From a checkpoint of a small mixture-of-experts model trained on Wikipedia.
Training: 397M tokens, 6058 steps.
Below are experts of layer 5 (counted from 0) of a mixture-of-experts language model. Rows are named up (a neuron's input weights, with its number), down (a neuron's output weights, with its number) and show model dimensions 0-159. Each number is 200 + 30 x the weight over its row's rms, rounded and kept within 0 to 999.
Before each expert's rows: a language model's description of what the expert responds to. This comes from a sample of Wikipedia text that the model never trained on.

# expert 31
What it handles: First letters or pieces of personal names, mostly surnames after a first name, such as D in Dye, McG, Smith, in tables.
up5,153,233,163,212,184,139,166,167,162,281,270,196,265,189,195,229,176,179,185,201,216,200,220,204,203,217,235,226,216,154,171,163,201,239,225,235,238,132,238,158,214,174,181,204,188,215,201,158,210,170,202,251,208,245,146,245,199,190,225,228,201,172,189,131,190,267,178,195,219,237,192,191,208,230,226,257,183,177,181,199,174,167,204,223,193,179,194,189,185,173,244,199,245,169,210,217,173,234,216,156,164,178,194,247,159,193,156,244,201,198,189,214,176,188,207,165,236,218,174,188,196,172,200,165,258,168,214,196,252,177,184,238,231,237,171,224,177,223,216,174,197,185,164,179,182,162,216,197,213,168,194,208,186,179,271,171,222,239,205,211
down5,190,198,209,275,156,164,202,215,190,241,191,217,186,252,263,189,223,197,195,179,216,202,240,223,199,203,217,222,210,193,244,182,218,199,163,216,194,220,207,157,179,249,202,159,173,167,195,157,168,202,189,231,191,200,241,229,229,186,192,176,182,205,183,197,194,188,197,184,173,197,207,202,148,180,145,165,215,196,185,218,162,172,166,161,197,234,186,153,213,230,183,207,205,167,196,243,151,182,210,153,209,196,216,194,193,188,166,224,251,209,115,174,218,158,164,207,174,254,188,168,240,227,169,154,203,209,202,219,192,265,259,158,230,272,228,154,217,239,162,193,181,253,220,210,127,234,168,197,177,198,212,194,192,218,166,215,247,282,211,173

# expert 17
What it handles: Units and result words in sports and athletics tables, such as km, m, metres, medal, Bronze, Loss, ft, kg.
up3,182,189,220,195,203,216,192,158,177,206,155,200,205,222,218,190,198,191,251,199,207,201,226,268,188,151,163,254,267,171,183,213,197,218,169,188,192,168,161,183,172,172,231,207,196,230,250,178,170,265,201,208,170,207,214,249,198,150,258,219,158,192,162,174,238,160,187,169,184,212,203,182,232,241,197,179,210,241,219,235,222,234,157,199,143,164,187,241,167,189,176,183,201,244,197,232,207,234,154,238,242,196,252,190,168,157,214,210,228,193,181,194,231,195,217,157,210,141,137,168,125,168,181,242,206,177,169,229,196,202,166,207,239,205,187,218,204,210,175,246,207,269,181,229,158,218,209,146,167,199,238,197,203,164,212,217,177,210,238,180
down3,227,202,201,194,208,230,229,159,209,234,212,188,191,200,217,185,167,193,210,207,190,212,178,177,175,215,192,157,200,168,222,179,156,222,164,199,232,206,220,226,222,157,205,190,230,213,212,252,282,185,159,209,169,186,131,230,193,179,235,186,207,213,176,253,203,200,198,208,220,200,201,255,95,294,147,209,165,207,127,221,211,208,197,259,209,168,204,199,170,202,162,231,240,145,192,186,240,178,237,207,187,178,186,249,204,205,205,197,177,211,227,204,172,178,170,200,206,133,202,238,146,220,172,194,169,209,300,237,209,219,215,225,181,218,193,169,231,190,255,212,247,194,172,176,183,241,171,224,191,224,192,222,200,215,231,204,201,229,214,199

# expert 25
What it handles: Function words in running prose, such as pronouns he, it, they, auxiliaries was, have, would, infinitive to, and adverb endings -ly.
up6,171,199,236,238,209,241,139,196,205,187,201,223,213,219,224,190,199,197,185,219,239,173,164,226,214,266,203,258,209,180,160,181,187,202,225,160,236,181,180,243,184,207,169,202,161,118,168,153,188,193,228,182,197,252,125,233,224,245,164,204,250,195,183,213,218,145,184,231,161,173,242,200,193,260,150,191,222,205,163,176,218,241,200,255,207,182,234,171,166,200,263,202,171,219,160,180,181,209,187,207,218,194,228,245,217,153,229,182,189,181,149,181,197,189,152,173,238,210,175,156,173,240,199,257,196,181,167,210,200,185,207,227,193,198,184,176,220,157,216,183,156,190,236,195,229,228,180,225,221,245,204,176,272,203,158,189,224,180,166,200
down6,192,223,179,178,190,181,185,198,241,263,201,186,284,212,195,240,192,210,208,177,170,147,217,163,255,177,185,233,169,211,233,214,196,189,229,186,216,231,167,195,232,237,183,189,239,205,209,213,263,223,163,178,145,242,205,218,207,135,212,190,171,180,123,171,218,183,223,190,171,214,266,218,198,183,192,235,158,186,201,180,222,249,180,173,219,172,241,175,229,208,237,236,201,205,181,164,164,187,265,154,256,166,195,221,253,199,204,208,223,176,165,186,229,229,147,210,187,201,210,198,236,185,152,219,202,142,188,172,229,214,153,213,164,241,207,248,177,217,225,222,235,217,193,217,196,227,225,197,192,188,169,168,173,208,133,140,210,229,210,225

# expert 16
What it handles: Apostrophes and accented vowels inside foreign names and words, such as women's, Raúl, hygiène, plus some year digits.
up1,206,203,219,223,160,199,198,197,238,237,214,195,208,242,173,209,240,246,202,216,163,212,194,149,205,215,217,202,180,234,223,195,242,194,189,207,280,157,197,200,198,224,219,220,193,198,178,218,197,207,200,202,205,196,198,144,196,233,218,176,152,214,185,169,249,153,218,194,207,255,166,232,241,176,194,219,167,187,190,213,186,204,200,210,207,164,265,135,156,245,167,122,174,146,166,149,163,247,217,246,203,191,236,198,171,221,255,188,160,210,166,234,190,229,176,210,201,218,254,191,168,211,187,238,224,249,180,275,209,165,194,216,196,248,171,188,187,175,175,179,248,193,199,195,175,183,240,194,170,217,146,186,117,214,224,158,240,192,191,236
down1,259,129,188,230,218,186,201,245,223,235,237,175,222,238,158,205,225,183,140,191,182,177,208,234,187,243,145,237,205,246,205,164,199,184,272,202,204,180,216,214,212,210,225,177,206,220,176,166,187,243,158,177,213,209,230,200,218,245,161,138,167,230,229,234,265,241,225,234,194,196,184,204,221,223,173,164,178,218,208,195,220,185,163,189,143,194,227,147,225,193,211,181,201,182,166,183,186,166,161,213,229,123,234,242,172,208,248,174,231,223,193,193,201,196,231,200,198,197,186,269,170,183,165,206,190,214,245,239,143,240,193,156,183,264,189,205,239,189,201,168,167,193,171,257,207,170,222,187,158,210,203,192,195,223,197,160,223,181,220,225

# expert 2
What it handles: Opening parentheses after names and dates, as in (age 20), (born, (1958), (2011), plus minute/second marks and en dashes in coordinates.
up5,157,251,172,214,203,240,193,170,235,219,224,162,206,230,161,191,236,198,218,226,219,191,160,226,194,193,207,238,189,209,189,225,213,209,254,204,198,185,244,185,196,256,173,172,247,174,206,256,172,203,191,214,173,182,180,217,200,235,151,160,165,214,157,214,161,221,180,217,209,187,171,197,177,194,202,197,173,232,195,240,186,231,217,203,187,199,154,180,151,222,143,185,185,197,175,214,285,190,209,227,232,207,237,252,142,253,176,234,159,198,152,191,230,236,170,193,200,179,223,201,180,198,187,166,181,227,212,192,156,186,217,199,194,200,156,211,240,174,201,112,174,188,221,171,241,153,256,210,246,113,203,237,190,216,171,215,156,155,251,200
down5,177,184,211,147,214,176,185,188,179,188,192,202,201,218,239,192,181,177,171,180,196,249,245,185,212,168,212,238,196,185,256,233,233,230,147,198,178,258,183,167,234,252,240,182,210,196,178,220,173,224,190,194,195,232,210,200,201,192,222,176,223,202,226,185,181,206,218,186,240,270,197,140,211,206,238,177,249,190,151,184,172,223,151,195,198,205,286,127,228,211,182,186,208,156,227,185,205,257,211,185,148,198,169,216,171,238,217,251,203,176,195,203,207,157,233,169,207,176,190,183,213,199,256,250,242,223,207,255,217,197,159,190,142,220,224,129,240,204,193,260,255,190,169,171,156,157,189,159,202,239,198,221,177,205,203,194,221,220,209,235

# expert 12
What it handles: Middle or ending word pieces in names, places and Latin-like words, such as Tern-op-il, Rhythm-ic, vert-ical, Gonactin-ia.
up4,149,219,204,207,215,205,194,223,161,218,216,194,151,180,142,184,183,236,181,257,187,185,203,183,194,180,199,199,206,212,246,199,190,155,176,187,179,197,235,227,221,226,269,197,174,173,182,162,179,159,232,203,225,221,205,223,262,188,228,247,245,294,187,175,218,190,210,201,194,217,176,227,225,206,254,193,184,212,153,188,248,190,248,205,207,193,219,204,223,155,251,141,208,241,182,170,143,200,239,216,231,209,189,200,225,205,235,216,232,208,164,189,162,219,207,211,194,240,179,224,147,195,149,201,136,169,145,178,201,197,210,156,157,225,199,169,171,217,149,165,191,230,200,205,143,203,194,190,279,218,174,224,196,171,216,180,189,174,254,251
down4,177,179,171,200,189,221,188,204,190,246,203,207,199,201,183,236,214,187,247,236,153,230,185,218,225,192,259,146,229,200,247,262,195,193,171,191,161,226,228,219,206,180,244,191,182,174,193,145,186,170,245,197,242,231,215,237,226,207,226,197,212,208,207,208,209,177,169,181,212,234,240,206,200,227,199,166,213,237,242,229,141,248,186,192,199,217,210,193,183,132,260,180,197,246,191,198,203,192,177,223,197,198,202,183,200,244,198,182,203,225,164,194,170,251,260,229,183,167,278,178,164,189,175,134,132,194,159,211,234,220,188,147,172,189,219,237,177,129,197,219,191,204,170,171,230,177,160,182,234,180,202,219,268,201,139,204,155,226,233,234

# expert 4
What it handles: Word pieces from inside Latinate or foreign words and names, often in lists or tables, such as est in Palestinian, end, ject.
up5,213,196,185,201,173,183,180,159,212,230,263,208,224,227,194,201,184,178,234,171,181,198,226,186,161,185,206,223,190,239,205,232,185,119,257,173,195,170,202,191,206,176,230,205,186,158,229,175,192,192,180,228,223,207,191,176,213,204,204,143,233,125,211,210,124,220,231,229,183,252,234,167,229,222,221,166,220,218,198,247,265,243,252,156,200,182,195,175,206,224,247,184,200,213,206,214,182,153,210,199,172,212,190,263,206,122,197,204,181,154,197,209,193,228,135,171,170,217,198,177,171,210,192,154,171,222,159,210,201,208,217,188,199,167,270,218,152,208,143,189,230,230,143,224,204,203,228,207,235,211,180,154,235,241,235,211,248,236,215,211
down5,171,191,169,225,202,208,162,215,180,203,184,204,195,222,217,187,175,209,255,202,167,203,180,247,195,210,185,165,257,168,228,254,155,187,177,233,233,222,210,210,245,179,212,147,164,205,209,185,176,237,117,190,159,191,199,190,193,219,191,215,202,234,154,229,189,251,165,199,152,165,226,191,158,178,206,184,196,251,188,232,141,270,239,189,251,211,241,219,195,193,229,196,166,187,265,230,246,203,183,185,202,198,168,188,242,198,188,196,203,218,258,201,202,215,282,185,189,114,210,146,176,239,178,190,240,185,231,200,169,221,159,212,204,208,220,238,197,191,148,192,156,198,151,170,211,174,150,221,164,189,170,208,216,179,181,249,222,211,216,194

# expert 13
What it handles: Conjunctions and commas joining list items or clauses, such as and, or, but, while, until, especially in census and biography prose.
up3,165,172,216,223,193,206,199,171,218,244,175,199,189,183,149,175,305,194,194,187,218,165,158,152,209,196,198,231,241,195,230,187,242,230,183,215,179,179,196,180,180,188,234,176,246,171,234,190,177,246,194,301,194,126,261,251,192,178,236,151,217,223,168,205,209,212,243,173,161,177,223,247,206,196,200,250,176,194,234,171,194,230,232,230,216,210,172,190,194,223,202,212,202,139,183,163,208,160,229,198,163,232,191,158,175,189,195,204,232,190,182,168,217,232,219,208,248,239,143,181,235,210,175,209,209,241,200,155,184,219,207,220,198,232,222,237,122,169,184,222,245,192,181,178,217,188,187,198,180,189,192,185,188,149,240,168,220,228,189,212
down3,218,259,274,192,200,200,152,195,239,132,138,182,196,218,199,185,169,158,198,198,226,181,214,240,182,183,199,212,204,187,156,264,174,217,192,192,172,173,181,130,163,216,265,202,243,162,193,238,216,191,238,208,202,175,184,184,210,234,227,163,177,207,207,185,205,134,216,191,245,169,186,262,185,154,178,180,192,190,222,166,275,155,168,232,200,205,236,198,180,189,214,198,172,257,236,226,215,222,204,230,212,204,236,205,215,251,219,201,205,176,195,173,242,180,224,144,159,136,176,186,179,210,146,216,214,174,237,227,235,214,202,196,237,161,221,185,159,237,216,223,190,196,180,261,211,217,170,249,191,208,225,236,183,219,212,195,197,174,233,176

# expert 1
What it handles: Country, state and region names and nationality adjectives, often after British or United, such as India, States, England, Army.
up1,227,179,159,162,177,203,153,206,188,165,246,193,201,175,230,199,190,149,159,200,197,186,206,185,152,210,194,167,238,234,208,187,178,168,211,220,200,183,244,180,151,176,233,170,152,162,171,259,219,244,242,197,220,217,192,170,235,184,257,189,211,182,194,217,211,249,230,231,229,230,198,170,223,182,205,212,225,171,187,226,183,233,183,246,195,158,189,255,198,245,188,200,190,195,229,235,155,186,166,208,143,185,175,174,186,220,134,187,269,188,223,227,182,195,126,206,193,187,206,232,145,221,226,225,250,210,173,201,200,169,204,150,199,236,183,174,134,227,214,195,298,199,207,190,205,170,202,199,216,181,245,196,250,206,225,209,247,208,230,250
down1,209,336,194,182,138,226,182,221,237,224,204,145,214,204,156,194,165,190,281,219,193,140,208,185,197,137,179,210,226,219,219,192,182,218,150,214,211,195,223,213,205,195,178,122,173,116,171,250,162,143,198,192,240,140,177,260,194,187,217,168,153,203,236,216,201,198,242,221,187,194,246,222,231,197,170,185,209,177,190,185,167,199,177,215,211,228,203,191,230,192,233,197,175,223,208,187,228,234,205,203,206,231,216,192,207,203,237,184,237,199,207,181,189,226,185,179,228,221,137,202,167,169,205,175,202,182,168,189,191,181,231,211,196,169,237,193,237,171,227,162,196,193,179,206,204,208,159,165,206,242,186,142,251,219,229,202,194,204,190,202

# expert 15
What it handles: Articles and possessive determiners, mostly the, a, The, his, their, right after prepositions or starting sentences.
up4,249,214,206,214,240,195,231,220,160,185,187,233,180,229,192,177,187,135,161,225,212,205,229,194,208,213,215,205,249,197,164,217,145,229,273,178,176,214,201,191,202,184,184,150,155,131,234,181,251,231,186,224,226,184,218,163,188,169,219,233,208,208,213,197,245,165,243,175,193,217,223,277,144,162,216,219,235,231,186,211,183,137,228,211,240,226,214,206,192,221,227,160,137,215,185,183,220,148,199,162,217,251,202,153,159,258,170,233,214,162,202,166,187,164,167,206,201,227,246,156,218,188,205,218,213,190,151,179,170,206,216,204,207,233,217,165,175,174,224,198,240,245,221,165,215,233,177,206,228,169,167,198,203,239,163,216,228,179,239,238
down4,190,177,144,181,210,223,242,184,267,225,194,231,210,179,215,194,223,215,262,182,210,132,185,198,170,190,153,212,176,221,178,234,254,142,192,229,216,205,248,239,188,208,148,280,205,218,185,202,168,181,217,162,200,203,231,214,142,206,184,134,203,215,234,202,192,220,144,234,178,211,239,160,182,228,194,160,153,205,219,190,249,244,157,216,251,175,196,193,241,214,164,226,196,209,189,271,188,210,224,205,216,177,148,199,207,201,181,166,133,197,148,185,192,179,177,208,202,194,224,172,185,197,178,185,264,208,209,207,170,234,202,162,209,208,152,185,167,190,226,248,229,190,172,178,219,191,248,170,182,207,188,223,174,190,175,137,158,196,167,199

# expert 21
What it handles: Periods and closing punctuation ending sentences or list items, including )., "., and table pipes, before a new sentence or line.
up5,229,203,186,176,192,157,204,264,234,197,148,250,210,223,215,210,161,175,190,223,172,216,191,208,209,206,136,216,141,252,204,181,231,168,233,171,178,217,279,200,168,226,167,225,227,216,235,179,184,185,144,219,212,214,178,211,238,244,192,198,225,196,185,172,197,206,145,196,179,196,163,178,220,184,221,185,182,224,206,237,163,196,168,146,197,213,189,189,183,202,192,216,229,214,233,170,225,257,220,124,188,258,216,225,135,179,191,185,185,223,165,180,186,177,175,164,212,167,174,159,209,200,140,178,224,230,203,153,235,236,230,173,186,194,174,235,206,204,199,235,234,191,227,223,269,230,169,240,256,174,242,151,240,204,184,236,155,170,191,192
down5,203,218,183,226,220,224,247,200,145,183,193,190,209,220,157,224,198,194,212,165,229,202,191,199,186,231,156,197,207,152,199,251,169,192,201,211,219,205,174,195,203,262,167,154,199,183,209,176,191,214,279,223,194,204,169,211,218,210,178,196,263,247,192,218,241,221,196,170,215,207,235,161,215,228,212,230,241,170,175,180,186,249,113,188,202,131,182,226,122,201,223,203,252,228,149,192,204,179,212,183,202,200,183,196,221,167,259,206,164,248,164,259,193,191,217,246,174,218,225,192,228,238,186,157,229,235,167,181,193,229,225,169,159,186,213,192,192,225,125,185,202,198,159,144,183,178,151,166,145,225,214,218,213,187,183,173,168,150,201,214

# expert 26
What it handles: Single letters and short pieces inside foreign or compound names, often after ch, w, Be: Cornhuskers, Behavioral, Zayn, Suwon.
up4,193,180,256,213,223,185,207,238,244,229,164,195,243,222,167,171,191,201,196,244,218,205,218,256,224,139,190,201,186,193,217,143,170,208,207,238,203,163,261,147,149,213,137,227,185,198,211,213,224,168,200,155,164,225,164,189,221,189,172,227,183,199,226,241,204,200,186,129,145,204,224,156,191,188,185,218,235,166,215,235,170,234,188,216,198,180,153,232,203,232,278,179,254,194,229,231,228,191,256,188,199,166,231,192,159,178,239,219,185,220,242,235,213,185,170,196,200,202,265,184,216,223,172,232,196,148,225,192,206,248,188,243,175,225,166,230,242,127,228,194,222,189,194,190,160,238,180,215,159,178,190,211,186,197,184,192,218,150,190,202
down4,193,211,181,202,208,139,221,218,256,224,212,222,196,197,234,217,197,152,119,182,215,253,185,197,229,203,199,181,173,167,189,229,224,210,171,257,168,176,167,185,202,175,154,256,215,213,217,205,154,211,236,288,212,178,177,223,225,150,224,185,195,219,200,201,206,202,205,220,198,135,235,224,204,252,202,216,202,199,244,195,190,194,192,198,244,147,167,189,201,229,191,202,220,261,168,245,199,239,222,240,163,193,222,184,233,240,193,207,232,212,232,238,193,229,189,162,165,190,191,194,172,153,175,252,182,175,121,215,186,268,197,208,218,257,225,205,169,171,210,192,206,210,175,166,214,219,202,182,169,164,141,190,209,223,229,257,193,161,159,155

# expert 28
What it handles: Hyphens opening infobox or list lines after a line break, such as - Length, - Manager, plus prefixes non, multi, sub and See.
up3,159,255,206,240,220,160,181,187,200,254,252,110,203,254,139,209,178,176,191,225,220,149,221,164,230,162,267,236,208,154,194,221,206,189,170,158,209,212,185,175,194,181,153,209,204,147,196,166,171,185,236,232,192,182,194,194,192,276,219,225,239,213,220,198,230,182,162,207,187,213,205,195,254,163,229,223,160,201,208,214,185,188,231,181,217,168,206,217,199,169,238,187,249,224,190,157,240,174,182,130,215,197,202,176,191,207,207,189,187,223,154,170,180,196,170,239,239,262,154,182,166,209,193,198,197,254,183,171,200,119,243,170,202,178,176,145,208,213,239,196,185,202,227,170,181,204,196,224,209,221,208,200,254,183,200,194,217,188,244,214
down3,206,256,220,129,142,191,189,222,171,224,213,176,138,256,194,205,219,196,288,215,201,215,206,221,175,188,187,164,209,214,216,206,207,217,222,246,184,189,164,191,253,212,221,148,171,225,169,194,207,159,136,209,235,184,193,195,179,202,212,209,142,191,151,199,195,256,274,184,256,221,187,130,230,156,231,231,203,168,190,174,204,177,213,197,198,215,219,195,229,198,182,202,167,255,200,198,189,246,189,237,190,135,214,179,232,224,241,219,188,171,217,227,173,236,203,147,201,232,107,212,232,179,210,188,215,201,179,209,126,187,217,214,161,222,255,177,175,221,213,178,202,210,165,179,199,221,221,205,190,210,202,210,220,225,208,192,212,232,238,231

# expert 0
What it handles: Column and section header words in tables and infoboxes, plus units after numbers, such as Title, Votes, Length, years, %).
up5,241,221,205,231,170,188,250,212,162,182,161,188,168,243,202,181,177,193,154,181,176,143,220,159,194,192,183,194,232,181,213,267,133,185,231,203,169,210,237,195,166,161,248,235,171,227,196,205,158,176,203,169,177,200,203,232,234,228,191,252,212,154,104,250,222,214,178,203,168,163,148,175,227,169,204,227,222,216,196,203,227,177,154,211,196,181,135,217,188,246,193,202,213,143,220,198,218,286,193,207,245,181,231,230,187,222,227,189,222,212,163,218,236,222,139,206,153,179,193,187,214,212,205,190,200,230,196,219,195,206,262,206,208,157,183,216,253,197,174,190,219,221,241,216,244,210,193,170,218,232,202,219,150,199,163,179,222,182,248,183
down5,182,198,152,270,185,215,215,212,202,219,258,223,232,300,173,191,182,201,173,189,210,189,199,190,215,166,181,179,163,171,203,238,183,184,172,190,187,212,255,193,209,174,182,185,270,220,249,213,184,212,213,209,225,239,191,177,241,210,199,198,137,198,202,175,204,255,190,205,206,245,183,166,184,173,192,219,163,252,210,195,179,181,190,245,208,200,197,196,225,177,158,224,223,194,249,209,260,239,203,150,240,175,192,213,202,240,224,227,177,150,166,190,209,212,111,152,238,173,199,245,150,197,229,218,144,243,211,226,194,173,247,204,177,227,173,208,214,163,153,172,200,162,169,162,197,251,222,206,208,213,216,155,154,217,189,194,183,240,170,230